Experts of a small language model: width 128, 160 experts in each of 11 layers.
Below are experts of layer 7 (counted from 0) of a mixture-of-experts language model. Rows are named up (a neuron's input weights, with its number) and show model dimensions 0-127. Each number is 500 + 40 x the weight over its row's rms, rounded and kept within 0 to 999. Numbers have three digits each.
Before each expert's rows: a language model's description of what the expert responds to; "comes after" lists some tokens at least twice as common just before its tokens as in all text. This comes from a sample of Wikipedia text that the model never trained on. Tokens count by the router's weight.

# expert 6
The articles a, an, another and bare spaces before a noun, often after verbs or the, e.g. starting a career, their judgments.
comes after: " the", " and", ",", " as", " a", " of"
up0:502475482512540495525506464466447451528524526554434495482479498567609534493576427495491469509499575540520466485521547460551413506495456488478597455474547510499486486495430479551477494464476607539502512495466532524437513486538502507482556505534607467480514514543459506486470415525515525507497507444590538451489438515519503490547454435482528532497511477410443516481527546539486457501492
up1:462518460410499501530501369525434393474512504473391518479513493498488401521536545513504537468540532538458424505511453585596538517524569484506470562537524484545481503512555485471466485473517422547498542530475464473464474481521513528451525513480532497454510513528489534469547565502453466511612494515450490513520493565490475446489502500509462529495515479524473517472477453531444490523502
up2:460502449504482481399573527453514463559467496519518484434459477530522520500373560497460505502519487475578514512500549555469538445460538515517518484500537521494493464505507516545459519514511541558521504513506546518545524509442407502528521523540581477387492522538567486543496441557526493491502494515463538513561468438498520490488470442413566504513483434519470517430480551452574539490493
up3:476522501523485405608526543439443465477506532511517544498428477508503492506438509520423524547482502571480509497522455515501520503582504508510548541456543535529472485450543470534475447528447516453515501533456491547468481529513492522591526496424486434554489535548488514472500574469540517606541536462470538469453480502518503439446478523473486521477510477409577444501528471424454537458480
up4:579462410395490513480592469520495445465494485475422526527556459402569482492504472522541517476518520532481532510455454526546513479548495530508552469450437509508555472509456463488578498540557499518516506494489516550468602470470495499489528504515554485484552574500606470488466422508533444498514483506503545468486504493453505518501462470434459509465500439546461491468585493526486452484504
up5:470570441430492493496471468500509499499529505556578527542460499464502478459477459512482520544459521469522554472502466456537468553527493537457513511503437562542517467481521451447543503445497517497490501519561467549554449507434547501509538481526551531427556515487474542598377578473474526569574478446573500530476499488509433484539536482460460556556507522491454543452470505450559496545486
up6:461480433481455469529529459466502548513565465453482553509482497491535443499483540525583467532519477421518508504503502530493561443509483481478511532528429546500566513474412487393485406528425465459541523504566510530467537532545485462490529495422507603560471520439515497468569585551467475478508501480499516475475524464479537505500564451439534530437457469480541460527544482523493527488491

# expert 44
Inner word pieces like in in unincorporated, plural s, and prepositions of, during, along; also bytes of non-Latin script.
comes after: "s", "n", "d", "es", " As", "ta"
up0:509474476494529475530498583546479490500505572522534497487495461488488514516590551611493536462465540570505494504484446446523525466514475462509518524479444529511493462476534493458505454430432465506577522483496503501525477529518596556428483555489488570538457467586558535489484444475541495500527546461462496517452478555466495544475492428488477505505530367485517488519488401528476516434478
up1:524492525389439468484561503483511528429502521481587535482541568519479520512471537516540506474507520517462568490475490472479501484537478514471479566500488458606496425466501443458477526520531484513438522470465505477484501549454443523544511490490470582418555550495513509517519538521533478468499495497564513524534518551483504521461538551459440509378472420550502556524503468414498493426446
up2:561502556509461457485490509495500436499506445499533543473492506564512485480460527443455476451528522519477463465506416487450487440505498473539618500477496558470477506538468486455543544625499401468472520502513513544598598502472515468567519533504547491504534494513468462533447495520442473481552507492494539445509454414527482504495501512548506459561542428499499460454514537456478557515556
up3:460462515452430420473560503493548545490476489479460534510484476405506495503457484444564485508503485549575536476512498503515553495532504529455460496521473532519457449414519439474485550468462430529552494513461560497515426462410479477482542547536538512538472506607544498482528495575544547566528518457544545498478428462557477485555512475495473516567429511505489514487549485456480562456492
up4:510491515558469471500573496548474535575505436469504526528571529500458528467574428468543492453488555448560536481499502527504520524529441525483487476547564505530449476516506520503544449547426504579556526511496517527532529575542458546466454504480516473480467443487547444489480459514542471523556563468456498579479475542473528439450483491452406463406497497514503490520489501480470423481408
up5:495490489462555496458470502495471546440461467569507500535542473507540475543515482582522548528491486474524562497516550505484550524452521510516522573496450462530448478510464516498498500532433470484545513544491491569592442532445557483419515492491518488499503574525568509493529436527487459508521557477580471433512529602535516467440465476479473477482380477456436496427521489483474570481440
up6:518514491507518466498518487535544563539508498463536469521505502513533538500482455469540553493483482534446474512476490502505507526494533503451517484538546469421510442503485442477522534486524379444528547420463478530453495566506501485498547532531509503487481532518581557517488482428524472598559533514523524436435464420524488452505443491439458632502422540437535460481470518546491478565557

# expert 24
Bare space tokens before a following word, mostly in list labels and mid-sentence, e.g. Easiest route, Religious affiliation, the eastern.
comes after: " |", " the", " and", " a", " /", " to"
up12:556460489503511478504582531487503469511479524547473531524541537586518454481563484564462495466565522491499522473493498576522517514489507510517483504454460528507531438561506476493438515563553481440569545536565509519447565467552481467499500500482543448396562489537466521459502460513515464540471494476459475434525514447512499452490441500516414531523507358505476475464492531445397507500505
up13:506443483495484536419523510517505506511512498456514534512494458517527576479453521479584516421476487497472464483513426467491528520471530552553525553435413463418509460562481505486506426464525510480490531490490447456516423546474443522524537543524573501477519540480465503526530431430542488552539486434398525543482567450521485467522451471518557500492499446485483511545472561562536448571504
up14:523493439498510577510487485535506587513490502485479509492501536485451519528468489508564412507493529515481529490411445523521448397508511525476469505545513512490482448517471453499543493461410426439439554489534451468440448484495525536441534541472520469566464542503501497551500489519532482546446529611507552503494534493476456462521459580541495480490556512553543450581525459524468579544481
up15:572424414480557487525524535525456504524473547521531480490490520487450559526522438471487460536480526527547549475542456549442559452564555446507463490531522522500545529460560480459519430480594499432476509562518489602469510516524472513513540478554483467534518511564501492524436446442557497475500523496507521512460408510502486519502507501508503471462489459483574516455568510485392511427484
up16:464493480519452445571517475519530540466505468470546500464462492538550489490486518508459525422455492569502512524496468464475441543486519492481482531486528540515475498538523507591512471528433445541530532488484484498429470515501475463512517533519460437413574497430534522501551536483502523414441505403540590552554521460566481529445524450499571444462468522450572479543564551529505559523499
up17:495470485533572522504499430490493488556448471494418520452507498563476530484572606525499553501460485425470489444504420437449448501555493555526473477488476517512537471530478499509507504493456410529479535505497484500445546476531500515542553581485536558469477573471525511556548528498527540494495397543410576511506465461531483479417515460493535456480550526464523453468526543488518454490500
up18:423457456555429431470503512547587603471464403459573504440528456503507429546488495524519522489532425481506512505557505512488541508482544496471465521475497541440522571472489512481498469497448500519522519525583506456513515574524532470533483520438556477553588490532473537508417520518473456503416504494456541526481459476500489489526471538475461487472460476574462444528541532481496556529517

# expert 56
Inner syllables of names like ow, aw, ur (Dawn, Townsend, Sturza), plus line breaks, list dashes and table bars.
comes after: "\n", " K", " B", " T", " St", " cl"
up4:489511507517531433524531501517573498540461520478547532482486508513508451474484479524477559493487494548501480506553505551491525441472444559474467513478430489440487405508476505546505532529415495497455492547495508526482495555511462482531528459603515601500525405424463522495437477425396476538511527466533490420556484571450501467480515496514450577492506534514511484554507523449475553466568
up5:444516514548495521494484581423397499525539473506472519508457484482488507446443455503587562473424596539552437523474498530503451439525476534492460477516447563512484502492513536508509499495494515547489544550487461524467416480547499589489567494537461499511487459501478507527578502556493423466478497426463585522521524513448468488463445537483457550522514510528487572542545530491434488525519
up6:571501522467461477517487451480549465532488509541503543455509483379510457515517485518567506450515500543487504476555492466455468461482485546544477455482550487472481534399563491497466474481522525533555508516517524504590471463529469398433476533483543545501427530486543577550487477506422426562506505492415479459535580572507518528475513449500513545531464446473503539507496573500513539475476
up7:514513460547480502503550449481563514485462503491515511459507570520480371496396549539462518490478473488524490530486444531600467490460508500471473537479504454522528506586531450482465507499523523546498547536478533453472547620469484560455515539458452550527558502454515449497479475498486494466476532515499504419530477502490470549443592473553500506533505450605473488460543471548480520452518
up8:537480476491500467461523524467496423507475541494494508468508502471540547517552528552483535493507461514496406523526546499552419489461544539457505519513545498443510465543511496490548413427541495514461525510542491384520501448471457480479416564480504560499540448438452534540503463568579447549553553498553503522525525526457493493532538397456561523506511507539486494454525470493490492442417
up9:473541525546481490479525563493520516487480448514453513444464412563517392507450481531482489465438530524533468446443428536502400458410451534530505566512508484511511546434559454515477469488542495487488550535619531475466507527533499469482468493551486437448575527447529479510544456551507535515454467438440520531506480448553480479572520478505492532494496515504476540507573524487460497497501
up10:529532457468446451415544445498557516501535489496483489505480534478581485489449503537534466489540487544516458520522492577504486451544415502524489460548507472571499548509519475527581501505495485522486525547485483548526422506466513554534479483454513569509585462358488560561524444489471465535514503492534502521533539437423468524445451506560488474515432520512443431460535503514478495505439

# expert 8
First piece of a word split into subwords, often a capital after a space, as in Te(chnology), Sp(itfires), E(st), Ta(il).
comes after: " ", "-", " of", " \"", " (", "=="
up1:591504530480470507489524473483480448444512439537412537566534491499556435444514506495455480481530399487441427502494545579556488540539491510519522583478488533422509598477406541530490506567509507478551515516542464509464498472449577508454533479488480503497507493552491460508466559469537462538521463492496560542486398520497448510456470512470508479470547554531534537491532456502534515512497
up2:521479492516440457559517430468569592457540506480523548552479525478529483437524531520442556509569585484448496493529517521478535547552434500509448519392493536408527467513512465533463481557448496484505503483517515501481506519455491488562478525436488473454565432508413514492470492427481538494516534472563522476493504502437474525576514488528527514559559574465467503504480453533571502467503
up3:468452497512448453476499493460524518491556422430467616466452519508586475516539525506521526496505544532499498524502500481514440557476509536470462534501455548522465538509435505475550484568436424515576560524509496505519480486463518463554443489529478520511455557498418497508453518543426471526465522506437515523617515473541521434501461506522441486509481429530512482463583430547459502492502
up4:497522482430571438543512478429554491557523559516581496434466528456522508491518487494521491476536558450525440497524579494565510507545543547520547466531432469392465561507486465485572483511507529518519516519529507416549466479527600490488484508481508529482440464499506468567466501470485532489422502480488547508491507526469482539479513427528451502431461514541513518394506569519489489537441
up5:489469505525500471487483456473549497545482541456419476505485535495536579549536521510506549525505575449528594499518522487522434523469492529471495505540463513477460420519540390518492407489466495467551541563497470499409472450481503547568510459495483656479496522471497530536484541510503429514489425512503495448568538492491477500476547483534459487512490469498446512438507482477502575499460
up6:519439453574543521552486498486520521599529519465458504491523494502502460487575536479487489458414498527462569414482467528492469486497476450438511500493514450494462636473520473513535419505537510449499502584556514513512546498476474534489516471496523525516419493512497552537485548479532485542487520476498507463441531551578537505488528436540482504472548478428537477443555458577518563467446
up7:480511434495493495513542484477546471532510411545539543526469525468516470559479482513530489470497518516528496468556502444509553553506537499496538532490472429498563434536502507439396470538490522572486526529468512534560426495450494513517517522501494524460508515558514465494496498630431455563479506533489523534541482527529488417502556419445437481513438552506478525412594507439485481513474

# expert 50
Middle or final syllables like ra, an, ri in names and words (Democrats, Syria), plus closing quotes, parentheses and table bars.
comes after: "s", "y", "z", "er", "k", "c"
up1:468484525504527513475519556473516509542455505518472481512465464533524492440545498521563529495435465481438495532522466473460515493466422460465577493510472458584581550550451484554529518462534496465568505496547391497501482518521556552481549457542529482451502426458531474562506471512516497573479478432491530527479484480496497457551490466448510427504489505457466496502426586615432529529480
up2:520499531433560466421528505505505510614563462459429456497508546531523508490507472463474499495514450495543536485486482502486437483502450532474510423555554434476593534437478489464513519357458496588530522533497475548484550493487487405521504548469510573494503519496515507534494441532499482534529478530490527489502475551553514518534546461568485427494462456537504467522545488488474470436471
up3:447522519448457466503467524419459472485513459455581450502507543528494520513481444431497536542466446494525458506516449473536529492540490564455536517472459536509465500544430528467507487580587538449492556519465498521451566460508476588490426536540516510558432516502472514515511463485469455470509585485462549476463523458469442489453561531484548523433463475500553543482461463539572558541539
up4:515521495543558548487545449534444568455462525445491466549482431444517502395546543465582555487500504484498516491466513537570476573488458483574509557479540501468504454522496518522518477519480558491502470475438430478459547538516555527465453467457503485505476443531597459404535444506505512524539474552467459483524518467481541454416478456440562560503472463454483533522524548498494525493497
up5:482444495503432530583551503355515529521502524408474480490461525494470480467439447567491483513523449455510529587454502477578423502509506515453475510494471562553513552516496485525510462559561487451477568509471450557511462481531417541475511509549506489508418469479520571511543478510487475509543517526502513487504520419546549471509482504478495603460424496509503536480494480472511487537490
up6:518528541534470499461486571559476531500451384513553499497407469539513422469425484488517546498472457519488477474518518541512482481472493513504534422508414489449561502532553468514543474571470521486505527465558477473480518532530529494489481495521501484525494454457562433496559414443546458519537485470515466500528449515492549494523501524579546580484497509527559499505627524472489512420465
up7:553464505493483523557462526431461515496449419496438575456529583473507525565576511505492453514491521514485460605496492444489489510556473560483537488466467528496523500471540509529548521539471460573537537524502521545560455434493516496490528468561530495465479453499453469543422428477473459531541474519476495526511513461502400482486479425444477528471525529558521533491517435432531543489416

# expert 42
Plural s and word-final stem letters before suffixes like -ing, -ion, e.g. mo-v-ing, navi-g-ation, trans-port, votes.
comes after: " ", " re", " M", " U", " S", " Ch"
up3:525520529509491393472553568478563456504540460469426491510519560511516536520488582472461522475448490524489488477467473521542498484547563465532498547477492463533579518420479477580534448464529522459578483547454501547589521547484492451426491513424540475555521534522497489500470445432533428493476488531446548560481524481505515506571431429497527452498479531492460486495538439482521527503513
up4:531473523392476480539547494403494537548459447506510455562517513541513550464477472542482515516526511428537509534467498450464387501554518483419598493403475546480522531445450413543510481545471499533582507523489456529501495528426505493495470477497457508444504520483473535546523538475573483482489468544554529533437500553448538524539457483528534447532527485545542493503491470502515504465527
up5:551460491516537451572514488479433495504508528462457528469499471462502459487497529529507527501492480469460475434450585466497516488515548456505480571512420506558532505535529498518527431499465478436480536484449468563474531556447594503542492508549606512507540524537551517512486523517513536552603466382426490496548483423508519519459462425424516542460445492473515491497451521488509481497486
up6:523510507369500515442532483552499514531504460418425544555525564468485509526508422505517580493516552476487475515470470561474482487535460492497443535487485482458550473572487503528424432464517421551530498469561531526527495490489519528460483532489530505519501479500478504506454453474467509494535507506478528511415425526389467466517570517529470545517492479582442531454508528556554471434535
up7:507541455459470545540550418455502567484436466537449525551475495541495532480540478522530491470465386430441475507563500462505446536504443494517564449561548488498534394495501446525494485443480438551466566486456503492484515492474487513481524509524513490508472548480529535496526467527577422512564524467532492526432455517529501452523535508528506563406469509562522469488491450470561521565496
up8:470506491440552523543490517428434516489492473569552521505428509515479451521537520460522526462549548510511525470449511617463597477498469519473505532509458488397400475493472514475462508527489564526509474484503486543552583507565465500535403556468495554488514528515525509500492498513435486469573571452499541556515533522478501496497419438498513432481512449540501461505516524492525465519436
up9:469534487492577501466507521489436499575468525424482514473508495549503473494493528458494497479547505546467393521542467445507458472506446505453456466471490468507523406497501489551553436539430496496561541484532531515454534474570503534499550540497524512501564399559538504423450506515592539531457481472520515503431396488581479493519526520496429536519516459476526545456505458493501551514471

# expert 29
Mostly the, The, his, its, their after of or to, plus suffix pieces like -ge in charge, -tion, -ship, -tic.
comes after: " of", ".", "ed", ",", " to", " in"
up12:551519492448521449493470559542552485528475422491531496506404437519530450439428465474510469484507515498472455451530413531522558474469502520515468560532459511456469460531380494519553481498434470449504505509523493557489492541583473594485491514464514511552423586508471494500521480515446525530548436532553481537534478474499462474530506486522472569532560477487515507550540578512484541534519
up13:572495542508544536448519461453518455437523544435575488524498528554460487541481502513488563522463522480474465494530429489483488429466449487472537469466469456515508514480445444485481517491530496570534508506628460523526543498530485488429538515488490468404510498460511576494436478538547503541460515481555503526527495448459400524631492564513501462480545478544511541551499496508488551478504
up14:511495523442442491488525529542539534526506456461447492487497542471556509538514459523496513565533505517475470517473607552496511509554547533530473481462471499433566403480490552501558476538418396474529521536560487487500393479485459431500505498535556545469557431525533415478451480491511500517461452419457530510473506520569525509477515498445479514441465502481475487486575434539499489532495
up15:536478486524462464509508527512440470516461523526483431519475558522494539509548464460462494511550489491487549497514592477481493451527489566486540479485453596419460505496502439578607479539543431558496518483519491469462416449541474502546450538509599482498514500516408496521474450530522525533514489484486508462444459470430504475522529543502528498494475481451490541483417616470510544528482
up16:491532551498508609437534482511502547578578469508578474491445462511469495507451530486544499451499578482481534493489554494488581467525448474399504521467475517498431554548541443514458449502527410482490537479503515600486473526476460565464517535510474469536494423488461461508476490485517500468519482466462491461542557504490482483450574487494424473473560532564456508449504473468493450489548
up17:535521479552462527475567490505513471469494607493573432489422526568475570498556499475543559395523522470475505462497513492491430449497500527436519533451495505508503612420565449530490533507523505519524521385504478483502533536484473431490506503526492410468535478559482500558531463507505455480467530544438490500472522526496421488507522533471484556475476570479454503519493508479474457506464
up18:533459382500498505498496452498532543556532492502488482453515499567482520454484539523477507494469422438451434485529474555454465487460510548431486487512495436458559520569501368501478501526447512529486515490520538514471493485503501527493398534486509551535545523534530498490495506467469500493483515556451479556450370478477495520535525524563555548445544493512472578472534522489515580534456

# expert 15
Pieces of question words and everyday verbs, phrasal words and spaces in narrative prose: W-her-e, W-ha-t, make, able, change, turn, lead.
comes after: " W", " w", " re", " f", " h", "w"
up0:491495527556471526502466496395444515479471578401465518476494510496476516503564540480508512485384557548476467494539486524524488472470440504533487562466500411530463477430530405515526476526502531566457535503488506522584498539453475495537480519498523511466528536420553548578457460431507490512501485478500462503491525499560472494485467420522459444533505497467433564541527490555524523457539
up1:547454483477473548461504540447522496494448462477512454463515479473543463515505471463488520539482565503428566502558517463501511444483419490508473545590405482544482451485451566529471481466524459474465544530459558457509506541503448503579510535409594542563451511485542581528458512494544521567473514509527522420504452541498463488522524485526429504479466462541500522469529430522525548455483
up2:620436458481496544422556450439536474504546479461494501451487453433497402441489534497553441528421493463471518581558483473567583476507447455510528549532570523502520447461445485587552511533420499535498572490481481480521500535456525514543487517512523481485516459508482464545514489532493471535476472491449497506459529514442506534478475507473488558437539486501470458581514479486507510522507
up3:612489480529449433456483513548509457451511530497422507439508487490524493522527513516470536478499458438527552469534516542511492470477446488506533529562523446567507577468454458518413477553544479450509492533480447516494499525498517464529418511513493505474520492494429467500573494515564539554549480473465529509490474411564521480450434522461477485487549536506398520546511630522500495519517
up4:537510508583495448515537501516489508505513535488477467526556563562495485481522429480463495466480461474519484476447467446532436483467594514488485437535512494405424522545515489485579415505482424487497487551510555399520425436515522518529486515550572529537507564503466551514573463490482484457490507524498528543450500503522458494472582479499518493482512575525464472532460521487459607518471
up5:549468531591517558485522506499492518427503502472406505520500515505503555495477521553622512483487545534518523444544491457512501515446556514519460507525536556499469457395463494528462469518480480513488535517545420538419537599436514516497539517505486482447490476548462524468507526556509439516475530471533458564429465415438490460504508472517461521491456464394444501498535514488493468502490
up6:539484421514487494531450515471416475455467545474521502517454500531483525504495456524537495439478512542490536526428453518523461467562504496522611543485505444467526515449487463434498502570598518495547513474508506545574486462551445514569516450602519438450472533503448501535536522503545480499471490588522600535510550441436480481472460473509460536530465537487460428469532490506485507511485

# expert 58
Word pieces following a prefix or hyphen, like length in Total length, long-term, composition, plus se, com, pre, more.
comes after: " ", " Re", " re", "-", " S", " h"
up3:519516440482535494439489435517443473572564481521457498516431457453507535511528493461483490457437553582535525491500561538485528458533512534443445499472481542538533487439493472536484494565508546524542529467423484554474480478459469551492502485504560510435488460529538544497468483503487454479481483500515503528476480493433529506537521539565514564405607494457541495512606474520475557497396
up4:425497399501520547610546490448516445480422510563522514509487467525504484474531506585476469472507542520501566445520517508452498466483502500521457488555483514438544520445518443547445388482479493443569541464511475542450493534478521513512534543442572532553493476503546506469599494477533474537412538541422518520423475537484495512467481484556481557509496536480494485540491512495501477507488
up5:529485488443561456500548562444521541478418472478496499460475467490469427535527496542442538480532472481536551472468504514444508504479563501462564468535489533533504484475503458530472502593485493457565525436495489552514472512440444480503483484490535555482456479445516539463425480544496511566443462543562543427512441439497538513458579547524467450567482539598484543466534558560492488510484
up6:550516544501544504417562556431465499535452508477467444494459571501519536517464519489511568459472523483515460460535516554461507560485544509503438479559465539476521451469506471525462506496378484466520537432507529595491491524497500563476487537512477435524508502495556584479353487471563497556524462425491448491535481545518465526513458510511513499458530518502492542496498492496484512564568
up7:453505473490522495516527535488458516518470436500439468448482367458509515549442480479522502526540510532454490500446536509464515494490508483553510453531521493471503486571513569538569505501515512553503545503512513556485540545561431503481497517518499506429487594527470465530466526577471533526506444510522569479485391415509476544500502474434442524456469516556502514553491427427538565438455
up8:434501486565552516466513499568495547491480522527451449441552480527523530473451577517483456504424531507438527507519460517478416443532482507493530423558470537567512434520469511488460486520465540550498525571429531535519428482540520533524579497486509457579475574454553508493583531526479552535495506475527530521455473490523483526458477475494463523552526453548541485512503421446491412478464
up9:514527490518493447604566537420439541538483485444498487467485492558541448460495455514500481462439461524562469455559418474465500505473512526487520507482426514486467475451442519551530474557414497538549575578477547521484487475491472582474566531412455446502531539530471428540506527562515508487475576508473523466530508458524495520427437506501522544488473525505483480511525500462478513544554

# expert 26
Line breaks ending table rows, list items and headings; also commas after and, and the im in animator.
comes after: "\n", " |", ".", "===", "==", " An"
up4:523464484456486505486498482457434486465536406473445532504542513463525458562505477517457562497493548504490479530494481473512523468502509529481492500468505511572586521520422506444476515672568486477487518501554500545504570493458460518492488456495528544483555477504555432490485491463523502548493508532493481437540515491471475553498500537525487510518531446515459440607591457451521512398512
up5:446532471472458539451540469476461507557511583485457492485519525500502528464570477487474537444471507489513421531458465522485458483571592454573506472498466528519522534513479457441508447449547447495474516511561512583563469462498500551528527469442499457480602511516486485558468542572478501496461555469526471589458511454457432534515489416536478536574532534544492466511482528550516475530526
up6:455475475486421558482476444479509512534449530497455500533516497554497405523575529545504529483519521501491547499526511496487471538527526533496507529435506515451510462529493515495522519565485448440480513580425514504504374495508540498619510553474558477489455494461528432555454404544449511541518476460490445474547516554530479446491531453483515504524486436522462461551544505429521446553471
up7:503441502527540562547557532413483519526496503549482502523547533535480462536551475526468568494457534576438474472550484358561472496536507520481505498474494552505448496540522518566469448443414449513578498469544469479497527460472453464470499554513512571432497527532479481502559447532569490522500486543516532475465548467525475571469511427522487511522528453514499546463451448471463486514550
up8:529527449488452517541508589457506527483446530477541435542497544520518533514548398500421583497501487476518513535482511499489455501495489495487497479472525401444444423448518453534456469501482512490534505492584421493558498462495438448548496528483535505476561469475533539440540481534485533510559481560547519487424495473549468615522506502495535498510524567523496542516453492490498587513432
up9:469460476487515441429504463526496565505559537453447530524438533456479477529582526518467488475567544561465510519503567506452483466502543526521530501462481460602485516534495533455470514460539436536587510527589455515492500514489480543482404521470606508542531537504498512529491452485502461449531547519535498510478523550457434437448519497523499534511422513476493511516454485435549510469407
up10:421510451451513489432532489517527520483502470478476449525493469486510514503489579518502535526456484498492548462503495469525504461496535459471486589521494563526499470505431473464527509623418411534441513554564472531481509494517460547426415561476494566466504489489506543541517526500489477513506589515578521492465480472471461477512469471400397535516512455532546517452514521570487525464510

# expert 27
Vowel endings and word pieces in foreign, mostly Romance or Latin names and places: Fernanda, Simplicio, Olimpico, AfroBasket, plus York, Florida.
comes after: "'", "s", "S", "ic", "o", " New"
up3:584576522530428464485527505457494527506448529504487524431615479520470516483546497569571567465395479484511524537568528484528533506495470485441478508499454551551526511483493490482428516484450497525499518520482533463494467614563490489485523515560448499528477410462493493481461528482466468471535459484488512522518400434491520523461521441504468515492486504499389489452513537538519475519457
up4:454511560499468501490556493476486483473454490502579448512434445529566501472513449483511534504472545521518467452471519492512458432489509516479490567563457561542512566473504568557601452509450514481501528450544539556511482509552502413521487511497511406415512442549489492527429426543515474514452403460469530501550464493528501489504558490509481528475554485492498501436453554585488503514498
up5:482498512520587458502519507449445562482450485505517514441518525475517445532477555521486512484491474479474515461456502439554525483519483451484494468488471522529449552593451577535568495458490484582529509474491474515458564502529471467560466505470515565510418469437455464603509435521468495496451518433543518416482537426532477502426589522493571499558463480503538508496511513519567495471488
up6:462537526534446496497510430517469401527514493397566494501449488520558532570484516437514447539487518486470543482443575589514496503501491497497604492483491428472538505481507499553501424509475434476444496547525509482437535498557456544493421465516554491546489490560504545470548527502456476500503486475505548483463431535555510551459519489489493507504546510495505450528554539574469509437420
up7:511512532541423512452536473462519534542453548418544521577516479471530488499546552563538498523521520521496498481435437567415498501528487543487462520479465474487558453522433517484511452537463516499546531544482427524478533546435520451591513564482487511527509443537465470542485475484474499447552450478555508480550505563442533534505471502510502487510478449498452451499445581513425507424412
up8:483505471523535538594550465519468495481562485508474491506520535452481500510478502513517608502455481481501510601494468522527491510547548584468558471480409490501519465453435493508563462502501524475450485497462483544471501540516554493449440518460542539511456458585494430558509494536415508533585488476456503518466466439510501529485496595533482522517447395489508456468568520532501530449480
up9:460466523456544519506492493483459507499482552493502558516386509439485479473496451524546481497554510505501468454557537486524583458594484482500503527530408557518477490566464437471516494549512468513477536535432511581516389471503461528515443498480530563494528412494493500508430498484458484462508540448482522541512519520445484500393482464482544505409514486515510536544513513549579516514456